Experts of a small language model.
Size: 9 layers, width 256.
Training: a variant of Muon for the experts, 320M tokens, 4879 steps.
Below are experts of layer 6 (counted from 0) of a mixture-of-experts language model. Rows are named router (the router's row for the expert), gate (a neuron's input weights, with its number), up (a neuron's input weights, with its number) and show model dimensions 0-255. Each number is 128 + 32 x the weight over its row's rms, rounded and kept within 0 to 255. Numbers have three digits each.
After each expert's rows: "comes after" lists some tokens at least twice as common just before its tokens as in all text. This comes from a sample of Wikipedia text that the model never trained on. Tokens count by the router's weight.

# expert 5
router:096131183106155181113113135155115128177147105155170121104176125132141152084197145121142109071107149118104111112103129102173141082179095094225140124109117101113147140084120118151126101093142126082114092124160115108150123089151145183160121137153061034142148100148138177181077137126109106146150110202105112149151184095140130161124147204128133068141149100094132118148123139061144181118059089152110149109108095086078123185159122116128094130132101135104144105096140140154153108071094163116080129061117095081109138180169121122160204114077101145175086164144130121126120110147163074130128166108136101139094060201116065136185144142090096145177157112168124130137156151180141142131141211151170127145129138137135155128166178101168088163104126125098110113093084160123185118103164105
gate2:115190144124137170124124108149118118168133125080133199157075124122110135108165178142135119153047194118184101129125184105171177109127060125138138176120099072138137162109100122162107133151131095161061169126108080099117168129107183153160105092190100097144131143123130127132086160112089143193148139125061170112152125102097204148107114133146117126117123097146122066087132122123072117119096121106100119090177111125110062147156160139138116097063120158166141142116085144121179130073065121103133146068117112164188112143151129079059206088120131092121131128190113098127124110065117156154136159135167114139060128157144101139137126200199150129181141129117095156153128126086091083163136179126115186077119140101075126087163142129170094173105164160124126120121174105153143142077154107
up2:091196175145101187175137120118131101154177159110130163189103076132089075085129100095129088137108135123175086134114100126212132169094096143156137109150126058163169176118106157163104146080083112168106156121092048081144144125132146144108118136156128064076127106119116112140055162121093184153116171076141121146146127093102178158097110145132113062161173052110179112153158111106117084090191142123111158119127157182144141136148144112089136123071077143172114128134068136175166136115092094081150101138132107129180083105135158099063156105100134072160148141118110146179171173108137133142136141125163137172125137150173097125154097181071207117108169157155110166139119110130087073116135125102122119100149119145140131120073105127111102157081138188172101136144139134126132136167191076
gate3:038111176155161094184104142121151146144129135130111145104157123156063130080123117157115135105107149161145098105082154122181091168110139141122133111158138063148135143156141095168164111120129150153144116160134165145117147080153130136143087124086112158146124121098086159121159169108123120093150080219215154138167116089128170153162090092072129069125071130108162149117071094134117218103122133120165108147136046131165139172130088105150120061140129120154168098087175138143146106058129131187159080136147143188118122121131096080142128101083120141104112166139133083099119176118078148145094138140106137139050187128106107161067082128112161122173129128142136153165125152162130113123160176102090068149161186085072175116118140114087152153119200107131135109113158115170092129093158048
up3:220123109122087103151135171129105134106057159116135150158142085104095129178121131123105143172111129173092139158186099155073124116109138154132120092122109121126145089130125113102142116137059142113141183155075099159129145059172118065144169132107148110098101120130166137077160145129122136138142158147144078145162130183089113145080114071154124088127116132104170111060086189162101160206157155169164114129144128115107091152128116149125143112092133079124151161182147118119104136149073146135002210127151163129100098151146129104140137135111140152128100075158127157178179099136134123120131142142097154136086121111123130069089175053133119158172167168093116133097193132092130084099173167121118115089170126076174076105119110192073162155145137117097167160085099103130076185170136160
comes after: " | ", ".", "0", "–", "; ", "3"

# expert 22
router:132099108147131121144164106134099165150132138140111122127148051156167178119167166117147126158119174128202101054137151121217115150156134172098157159138116073144088114162059157068187149172164134124084167164105080105153124177125083108079117150078166158152115110165115146166116159121179148100122163151133049163174083109105117139140099111067082114134099133106083094074149073112135119100154116149098139169148099128157072138131143100089091078192172169140133123131151165201150091062141144147081097126197154086108157105101061162125143081148079114144126100159175155081127117129106123141120110116130124137119100146131127156138105153126076144105141112119167142131146167163064094070117149184114156153099164080142120105135154169186071130155139149116134118080163091166171087101146124
gate1:173130088126140154198078084128161103132116059086181180149087218112146144147184158141188173127051152120177101182172121145127161097101072161147154076126145178127128062125130097100118121116102126148140085137155095093103165102088127146110079138118141131109158097165079143061171173206153120120129081140108135090095172100074164116154152072085119084139126152118079126066201119146166155141116095145122144079143152113186083134134088152117118095105120139119132148106115147117142145129134173129130097092092178142107154102112179104133098172144152097138091109122146044120086085140143087136172140130124075103138150118113143115126132127092081120131086127143155220107164112174180148140111122162143164171128161097116099120105162108123148130089132145122081210120112153193099127155127133
up1:094144158130153200105142162128196110152185136124107124085153092193163126182118037106139106167150066126107145089081140121123068166094076136146083150115102100108124128120143175125149191127111088115140122123110105116139087148148114116099189141121093159121105155028184131137131100127104086128168173123149091131121153114189039097095135141138093164113157048172125132154023141140084154159147122117183186104077118108095224111113078174146132116072150161211086150163087131171144106153080117116145139155107113140156115111119125162152119099125121097133138130130157162154192115130155170156078110081118127138114166132115165134146208155118139129174113076158114106166143098120140128142141118172092072121172143112107150102124149097111113121136153088095143142115129104113095108137130116
gate2:128124121138118123119156112131113163101078093085142108061107132153093074116092104106125144136080183111112080149143119102144201112151118149083120141151194045115104195115129177130097087150152134105113124058126066134171173129148120179086109181145156134109183168134150044132024090140183144085136163139141055167113116078108125110141170109125196088147114116147142121162141130113114131104042117181125137052118166133143118104123120131158118131203163213128061105180144115201166094119121111156132128134145107153157163149146126128176156203196131115149109066132167117137102130143085121122097121126144138121140190113143156104122169098142156166090134115091125149156111145170142144160082125104129155129121098139155119118099141184111126086143136152080119131102078122132116107097087163
up2:142093151147153154131120145103131116144145086119120102107139108169113035198135083087141149156157190150127104144110124182128152057148105079122210124115113101126096148120140124083133089171135119167142113111143133133136117102140130178112119163146164115157116154113149099118066199132127098094136097145184161157160068114124100052159106117126196142122148131143167133099147100131084138119098099169059106152150157191105089096100125095098127148126168164137122142172178101105118128179165137136100131134035158101127130167136140118131097115126154135109119179153133116189113132112110113161144121075089159145115144143164179169152110094121053163077101152133168118125121115136126148176122198033063121125106118105085130169123091204090056130109123154117175148154037100139074178146100151
comes after: " |", ")", " |  |", ".", "===", "=="

# expert 13
router:119122159064137127115176201106099125112118112135073097103149180127071103148197195156180199113063093118098079139102129138131063100122186132079128092126125121188080147105162087143119145154167141138118155117126132096126139086163159070156143124162106163119086091123092128177200119150133130164146137093162143178095082135140118090090105129114147129092128215136103111107198063145130165059115151138112126168096125143106116113113113135141176089129126172102173133137150109099118131128123129126177107128117115111191139103085088177089148092122136107150101116121147104191102103101114132176171072133162119145146087109127184185140092139117201107104121095145088072138139168115122094136115111087156122083206119120167136150052126106105168164090150143126126107192126047121121173128160128
gate1:126111158132125093159106064110098086156136179116153132153116161127114102095162182157148176128009116148087085178107130131136107170116182073172170117140089135121108098130105084156145201093158124129096134133106094137103157066083139175137110093130107115096130140091122105087117191155111182146110146110147147145118143121105121141105101123107155164069092129166057104175164131108157166128177169197087068190084095135200117108141174142073135110152121121055191142119121132094155117140130052138144145125150095152125165082089123153102170142119125090167089130103077067131141115164091103089150145098142113175132094155134161159199143132098148102159146103118125105126135179179067119111180089132110110120138155143126144143111118088174106153141172071183186112160166116119126174114108136
up1:138154104147146141145085142117123045211118101113102172119145189177147130133107087103098158104194107109103148101146119180106065144088106106219120101133140147051136134141113131120140111165092088136136085076028140103160133122135120164125159168131140175177156097153136178101117135094116161040157146088126141152123101138066161174155100083178076105109147113104126154121132132173101155149152143073117137111107129088151127132089120108136134133036129150180071059109121156128125151108190129141126097109130113129139137095186082099124129107157051129074119140111167109143117138111118142191137120092111148098143110124151161127087128132160114167103127166174161135143131095088140121147076166155162154131076107129149213112229145176127117126125173155118144131093097127150082119165152164
gate2:168185113128128056120122139120092066077146154155140113081154118075205106081117102123151153163107124105131074142137095081128186081111123124121138111153144153116140124073098126106107150131126159060126143100177126161129117095175122106144061104152123143116072132134132169138191185132116103099195150132153116177102185112105153110180090110096141147123118124077133122146117127114221139112128083185130098138080098144101071137070094110167128170116105160101115165158117121188134083150097068104157121110104099144162095162108101148088103165108084156132132166154132155189121060132086130098165180104169119198155105082161133138115131108131165115101100116135093045162197131137199096152109148049141129149117120192153152142151139161103176118095114148123143141149184183148168115106134128
up2:138181163155169121155092093140087189161110147167130105066180145097168132078087158101117162118147048133124150135101077167116107193121150210174175092108129184128101123109171148158153127130157077101126153153130179130114125138105183157176110159117143144120088147150194141140094118124123162171119115132151158138134118073102096115098112175150110127097155117174170178100110147088072181091126145105157138128142160082156107146112127139065063131090072082114093074100130178107096107120050098119139152083155167147105145122144137145115116065150177098137171131031140110142125106103114120150127139136128078163109115112108137139126094144109067188147115070118123147071180120135111178130133146061187138174191159099100094137192106149117116160106146127149125089098150104104118160142083087
comes after: "\n", "\n\n", " on ", " =", "-", " On "

# expert 4
router:168104067139139233139162142147076128101133097073142099128121191080170086144127055157187132100144159130075136131065139128177179057078126122088086147098129124156138138114096174151128170151185142113095101099146158156139152118119158130150136160162097157192160156145111134148095076143134131137090147109052116133160160195097138142159132156096139095046129142108089143161133128109154133145135146106066078108158125152129144131090118164113110185120103167082079156102142096139080133145188118144129118133130092102155139131144155068117155161153131114128153166132111104096140119153112140124204137163206101087180083151135071136130130201152074098073128170152091075186099136147112087166098114123103075152092149160132104176173156084142094114148141082121113149109126154147147111138129175
gate2:155089108142092111131067146129129100126176128103117146149078134139080117121161147130112190143086118095185122132107047129132103148102124122127190122136151120183088128123102141084139109127116188084110136133176095148137121105127100131127117132086105160105160143133157146124163124138177104077094114132086110124119103117137140121058176150210077078089139169119092168089092143085161118104166108147141153120082183136155125097140148188093117124100106152178074145098105100128075146130151116085134119089144200160148143168097175101137131170098132087166091141115092125121125106103172158192106130130134090171124161144104118172218083255124102106079089109062202092137144169154136163163168094130144123141158121191121150175158151131088172089153126108122151090131136117147117094069118123
up2:129120156125163108159111136168088145189106184151100056064144091131112109119106239042086119115127154110162115064112107122171107111069129113107142132141138052132139086098163216127124143188056132219135163124167109121097125146090160227136119163150162157148169121149188159133187170114088121152115082130105152133142145138108168164108136137124105092100100138125110096138116155078173126140111068133145157177104158098152126168133165130139085174151187121082075120081111121080136109058082129088119159080162117119069137141151098094154107107109157149126149122132103081147063114135130107133176108124110117169111166155086134120115114141162137122148135098181170189138097099090105142149112188135095107129139138177099173098109104113124156122117100165125127117130152133112137110183114096
gate3:175117128119143135158167098116138074160153120136097174145113120182113140164139063144144135142100057132116064165069154095121145150148126140085125120135120184161080106162107130134133112141188116110157147110161140150139088142164155110165093124133126108121117092088115140088127240140119149121084181128127149116165093156123071135151142133138153110134134153161143105164169145086157133109098139129063134117106097144146148082116072135109126145136093081158154115120111114134123096125143128158035104197077091104117154195125114097149105129090175157114164105134098150136106122152154077115068104181151174158078042157116164131164092187112124117124065118101119176110131156189129025139123068128142112160124122097123179113158157138073090075083172077172215168120147138144185105136156131
up3:171118151041089129192195101140126147110115125118106129104140132159139166131133073166103113125114113089150065170117164096099120148165114130140103099106143190159114108149104130119122153147163147102055135139136134094150163138175141111188091115093126121110090105129094152120098217174069138117088164098133114139116151142074141160087118142091148128096140130125123117191122116120108095116108124128054131130059112188162173107097085164119095134161131102164094170123098114159129067132129115160119149175044104097124139190129151137141137147122155142156119133218181130172076111093123141052128141173147132173127109137112143097125122128102162103102082128086124142154100101142124031163109123142172125228137134168115155138137126144148127143082177079097195134165107173106158032146128159
comes after: "\n", "3", "0", "4", "1", "5"

# expert 29
router:159124142153149062154159128143124164130147080108164103106126151091112184085188175112127109153131117142117152108090079133125104101149130067191154124108085126085117095164123129155098161179148124109095126209171106151126096120148066115125144179121150118106150105129109147097119152143162139048140128127066143142140152138128143141122082130163182092103166191174141080125164068050133130119046118176080136140137156116209075098141092118089181164108129157074110161154147175110130099077155147158112162148133140145152130125123142125122138073151115127073162132163131115167058123067117090124123107110090107161135113069107177156152119089178136145110160138071183146101076131124095138168145166143166122146167075084126092198076209099088053121123145117114091119115100157115130143123106149
gate2:112105176101090073125079144169134136115039115166117156167084125132130180078060161134193136128107103093123103166053144157145128140133171135113135138114162067115096107144164119154142098105150112162180124132116102119108160146102077148173109158101101165129154155112128148124133150158133117157120087140126160128076177113123148109136146140165149104119147108174151123201139183119170165144140107144087104176121176149195135130097125065166149071127086119158126133068091120158154093129057152081108170131117128119092115129130164108090097135144138131151167086161131090138129101183178177107151146091153115117112163115075116168119062129212181172116096118121115171114102144102049123146086179139142132154074113131071135158116152134036154096086113120118114186157197163062097111108087130
up2:140154170094112097097140177127123081113180163120131115127107172143091160098099149187216148119124157132119073111100093183149155119107101128149133096174158085152164093050166111217106143069136077129158118104144127089161144073179083152190156182138159138096142128140125162140172139117130149057122130143102131138109172121134129077138136150142122074105045107139112181171123141119166145180113093166132109154105120147175164110112117109150114067051109126080151123095106116107076110109124085128124173121159108099112082136117155117107047133127096107135157148141121135124128095134171168134140150087143074091164120127096103171147143121105199150151078121137076191144158129098134152052142108079121154054143136118113098142130119179113178155110125187100131134163134112133104220098167149
gate3:091165125187132190133131126197116129158101126166106124121136132195169152146097115112114143151047151167068074158115131098111127099094082103164092138127076190095157124123168123112151132152175076115141154167106141200170123174109158122149161113079094141107039091091136104110171146089142102126103152091127164102119134149113176173136111163140106088107142153143166130119137115097122094150153175135137134182104159124095128113203143160083126123100101127106106131119092120143110140082134104067110173177163096188125115145181092128096100108079094168103171115182148081179163096098106091135157139120120096169129103108098161099136121172183141176142027124147134111122152130130119125129145129082154173138148149131140112100105149102101153133109026149118105160197149131140135053143032119
up3:145176191088136165132170112128172076142144129093118118144144088175116143153128166160144124083129126181118121112172112139100113153131085179128137074132154132113150104101127157098153142099128086109123112166143176106079092125166091172142127140180110181143090122142125105152201099170131130210114165168086129114149139093110159138157151104111094138120078105046139133146105130152152079136126170200116118172190155079083134120160093127102115143148206133084154103113088047088089174171113105102095153083192107097168102123125117129133109146090149099129073109100121134099113121167124080157161066163121131111118143136125085107120139127143107169098152119100149079177127090153139156165172092159162170085206113144138128114055146165154115084119096082116108130136040077084094173135198148
comes after: "2", "| ", "1", "\n", ", ", "–"

# expert 3
router:142149121155154136056119104149186133195161137142160073127098133136201173119134147144086082118140118186094149084141104120145176095163116095133121137073108114101178155119108167094081162074169101116121123163112159136152107120158116117153150151086107133133152153170086163154063104069121137166155168115123172085065134114122121127101087102125107187159127074091094133147158169185160105126131096130165184080120149154082134159113122152117110206114097088129123189103080192071105162060114149088179150153067164119155134160166167142109166155146112146101150197169129137043165096121163101116130136129125120167109138087084143076129139128170078117092145157130172114183151138081132126123176156171106119082127111167145157101172131094143112136072128108119088157123075149160151141099197138
gate29:130129136151139094081151097171119125181096160143066083164161083158154135118164198139093086178139073137118079119150093115160156064090062181188129229129157086082124129105082114056102139134125072123069119125140169086151112110159134140129127085169135071119131152112129073126152107095118120017157065111127171143179131143166155128097106124123068112142099134174121110135147129119139117144190144079186147119151156137075199138096145127132118175120088109130147141144120161120135137138171123158159155120086183142118112144139123139116111181110110163142118135155133150131085198103112105127118101151130152197075102124096134131095139101088181149107130197138161144121145057095144097174133119182086177098144112113071129135118157152157195085096157107110107123123090146149127120169123100
up29:102119163119158102118087155147100113145117140196087122130120146153140131152135126130125097180086112146105126139127140138156123101142155146208167173135174085058086162081125083069078108126149079138126146144131140153146135110116150095201105117161148145117088160103105173140133112109150081066124101103096132135146141157128122196062099092135083117112143153144069099116131118141146171173191126121124102110138101147115078063048105181108093125120065128165127168183166166129133110107167135139157114082085132101133080141156153134164102164129121128136050097160099133094146182052135138203170078167128129218095136082087101160100130108080157141145103138140155135137158099064150094165128147172137178136116117106138155073116185219119171075122127135140162158121104135149120127073173119
gate30:164161151094160086131152133143164078128075111126072175166101119074126116126132137129095179140121136127128159186151151141081108124091163156087110127120122137087166108162135108113186100149133152147177093170075115092102109120176152131142128076137115179141141122130125173121126160083207129065084081126097152149119129140042158154141102148172194133140150190166190166198133108105091109086114149159098127104219171076162112096162113147138092132113158134125136102185206136092151085100095151102113130097133101136134076140094096159088097145190143104115140171114151139105120139110190116144152105142053167086128145117109140108096108086186104104163058208070149103092120078143117110173134158163114072134164136068152112133081110089138086133136129139140134114151112153148155105122090097
up30:120087137181126161122107146116112138122167167117146067121158191194112136121103103142166088117150097125156130066112110128114099111115152112145119143132174115162093124103133114135093176085102094175083132101150106197155122143079126106085132127132154085147119110115149073139160102142079115139154128107135080083117147146195051085136167136120092090111114093086102149125136135139130204160123102063158135178079079032093074107114113084138119118094119169108140140154084075199121120139191100191103130155139094165127212117121126117127164128028147178158136070154142102167102127162103095162142166082195091171146141151142146162127144170127178131135135044166111129141113155102142156107115085138093160148104163120147188118102113176157201138114136106151122176114113109117123159146157159
comes after: " | ", " ", ",", ": ", ") | ", " ("

# expert 25
router:130187165124141106130067109142127097147123106137135115139077101093136082145108171111128097109109168171135168107091118139080142142076112118085120137128117087133090178155102098111116115139138113098132143145166078085096073178096079109151151091175163141162125095074110142113139128090120074095159115061140156157097179071077180177118124144127143156151160184097165137113178147083109077150163113134182133101170164161194139126172079093147174065093151123126129124134101135114150132139168151121146150184097116109131074170174163121169156130158133132134129077116073152161104163148127076090148140113090122105180139120116173106168134138206111125090080115061159108153072124160175152172133089173163166147161084137194107114101157068108042118169137145123085116193103129145136067100137162
gate2:152132125120132149154081140072185182145136185134099127123111166110123096077084134085148112130078134143125139104095135116163116109124086055106117153134129169138134121060113156148128145120157146165162160075120060096116090157074121108140078080197179116158136177165155127148137078133147148146214120126085106085037130118057145143174145064129116151155115185152165154167140116120147152174089161178135084152159069142086120104136145150077147113137123076134144139131069116150143118139108077089109098094152182146152147135147120134153139142071164108113122095160076171177130173170089085143140125110190153154176078145055124177090169120153191087106126098143138136091162097171117058155161157105101142161093119115117081153152139151091135149159170150115124095113156083148097095122157107
up2:117101091104094135086135130091150121126087142114109096113172172143107111155082132116084100145112173144139092188105141081122178116164044122085116098154103130138118141132121180174106167118168133138146171105155134124161053097137185085119090110089118120193140114110164163118143164102172172098181164055091070115092085126144118148055116123117092075128107121135180173177116169083115154142121177153180125255141120110106069115122149114084164181110137110121120128171062160079136105109115144122094122139108155138120126119130130163069149191120140082145105154184130176092121172106157109102136098101106132133141127130093135157092112152118171160137106089127162123076169158068165115159181134133158161105152161156102095145149085154099121130113205106181125078178105092143155112137162117
gate3:128129141141113085123125147195136068106153113098183139130119172136106130102121170098063133142112178129141092164074151196168135129150117132138129133080158186086162121126074174078157199152088090111131135122142179053130117152142148116130130158111162121133132159119145156115122063088113111122121142128150120193093124113145147137107145127163100113166162115111172147159148151157182111131145097155115149151096127188149081089126136145107154099135083156138083113125158131146095145074103126137148147121116160082106110132147105173105166134140101075166086145141088134119187087129157050132162097092091129194150162151129157141158148072115120116079124153100130172007128070126168048135096106144137179082085071077102143148113102123136079115102157090179068196201144144166115127150154076
up3:168177100120133124113129098077116101086148089100148181149164088139167139173077082166134136072116089055165089109166101140175179145100126123095072132148060146138102141130097121131183129123112112100090149186095102161118107074102100181131122114104165095098076124122093102170134099153137105130142143135142083094134181143143115187112158139055193131129120088134125069199139159080146085096194136126152116152115123128111165138134094133129094122067124130111114131153110164084046126156144122124145089073108081115146125189124120159088170175115128160082168093184117127096121167178162132093107128097148103123169154111165148095086139168070156151136190087152127140207082186161135169135145125071130133120124150184114112182124160109190127086158120143166105118120192174119141158116128117
comes after: "1", " in ", ", ", " (", " ", "–"

# expert 14
router:132161114139102088172085106133167113099139127148119118148071128077141074096161100136157130120114081133176136200161094129139058127095160161127171120155154105112107110121123121086091104143129201075211113096127111117047135160098129149125129126171119158094126171130098108112070175156153108168133123150160121167136118051105102073097096079112105135137094077179161106155182104129088202110117161111192117141184099171121173126178139133113135094128147086134159100120213097150169171107110125197155163115137159070136139132130161136156178156115132150145127039126153124147143117161127177125139085088085188116104076087137102131157173119079133096153070124076120164097154145175171121117147156128128112178110136120137158143076139142130187081180143175133123068125137174135138081130121145
gate2:119120109099112091100140177118128096127084124187121113191143125124109138150078138171147108113156143095146127128135145159000145138091136167136086108134157133126136156135116113080172103138108096107149115159056162110144025112130180113080136124106137127157134142085143083149130104157118142204099156158175092132124137094110120134109169107117139193140107109171113111166098134124100137113153148103158123181082175141141193154091144078183107090129112130121144110093125185071146129138205142145120150136171116102093197139189143186127160168168136082136115099118098155091161172146176156071099193161152125094174141124128143101137137181147115104126084123128105054093148152112125150120166047180113086086091146109117134139131116118178153098155089112158075090116152107163105107085070107
up2:053171147156122118092116124180126104141140162141117115108152094172139129165210129135112094147194157086141217068121152143076126104149096124142130123108137159162126120122173078142169091119190142127103153132072125110135113148149186090114133184124111138194120093156167154153126115127121109106123127083091147117158128149144105127087070108071091083146152130078114192124141136132179196059165111117132129128148140186146143137137143059177100086180127150156110138145103126172108185146176094093111102118172135082135128157154154155130094122124121113118136089082159126107129034184151138115082145120100123090148167100162175131111129147114104168118047113118165177140140146086130126098120050149072203105081097145085088151158083162117103112159106097153100146067130089106145185102127116
gate3:145109127147116123179175113121161057143131107102152182081149237107102088073127056153108146153077120096098145161144098101211126126092156140142116108127150145130131150117138158170115121109126136122185159098191127094079160124128150130120090062161138093125074151145115143166160126066173089100117063089166125101139056039149182099117045154137167146098118138163123112098121144100123080117116086103097065098155087135113150102167164159133140145095135107154123095082102136126142172141101163146152153136143093119153086150117122120122135174141172129144118034140136129118115212113128116109172089132088135148130127143156232153092169148109166154112085141139142119128166131150120118103115074193120100165128202135171130184115125078159095119150127131131124133140121144152118187125106096
up3:122136120167110149190114086133190079181155132120161197097121141114114083108136165138122147191118136092152119141150119160166142120110047190199103146139203096173083131083136168119066170140125108183171149088141140114104149170136161104113161145124115133153099168130087178159081144101148132097115136134086139045149123097155183090143076092135140106100119162163132097102148185163079152134093139095144077080177120141112167117135121152117110143112126079121110070118075083119165140124122142222148177155143069136094073141097103121161140141121118084178181125151100149125098142155137109052108115152097129103085081143127144136090130168125086120057138093067125190142155149132173094101106086168077121123157105126151172110127133109132075101133129147117156127141171102128118192101168088
comes after: ".", "\n\n", " =", "==", " ==", "==="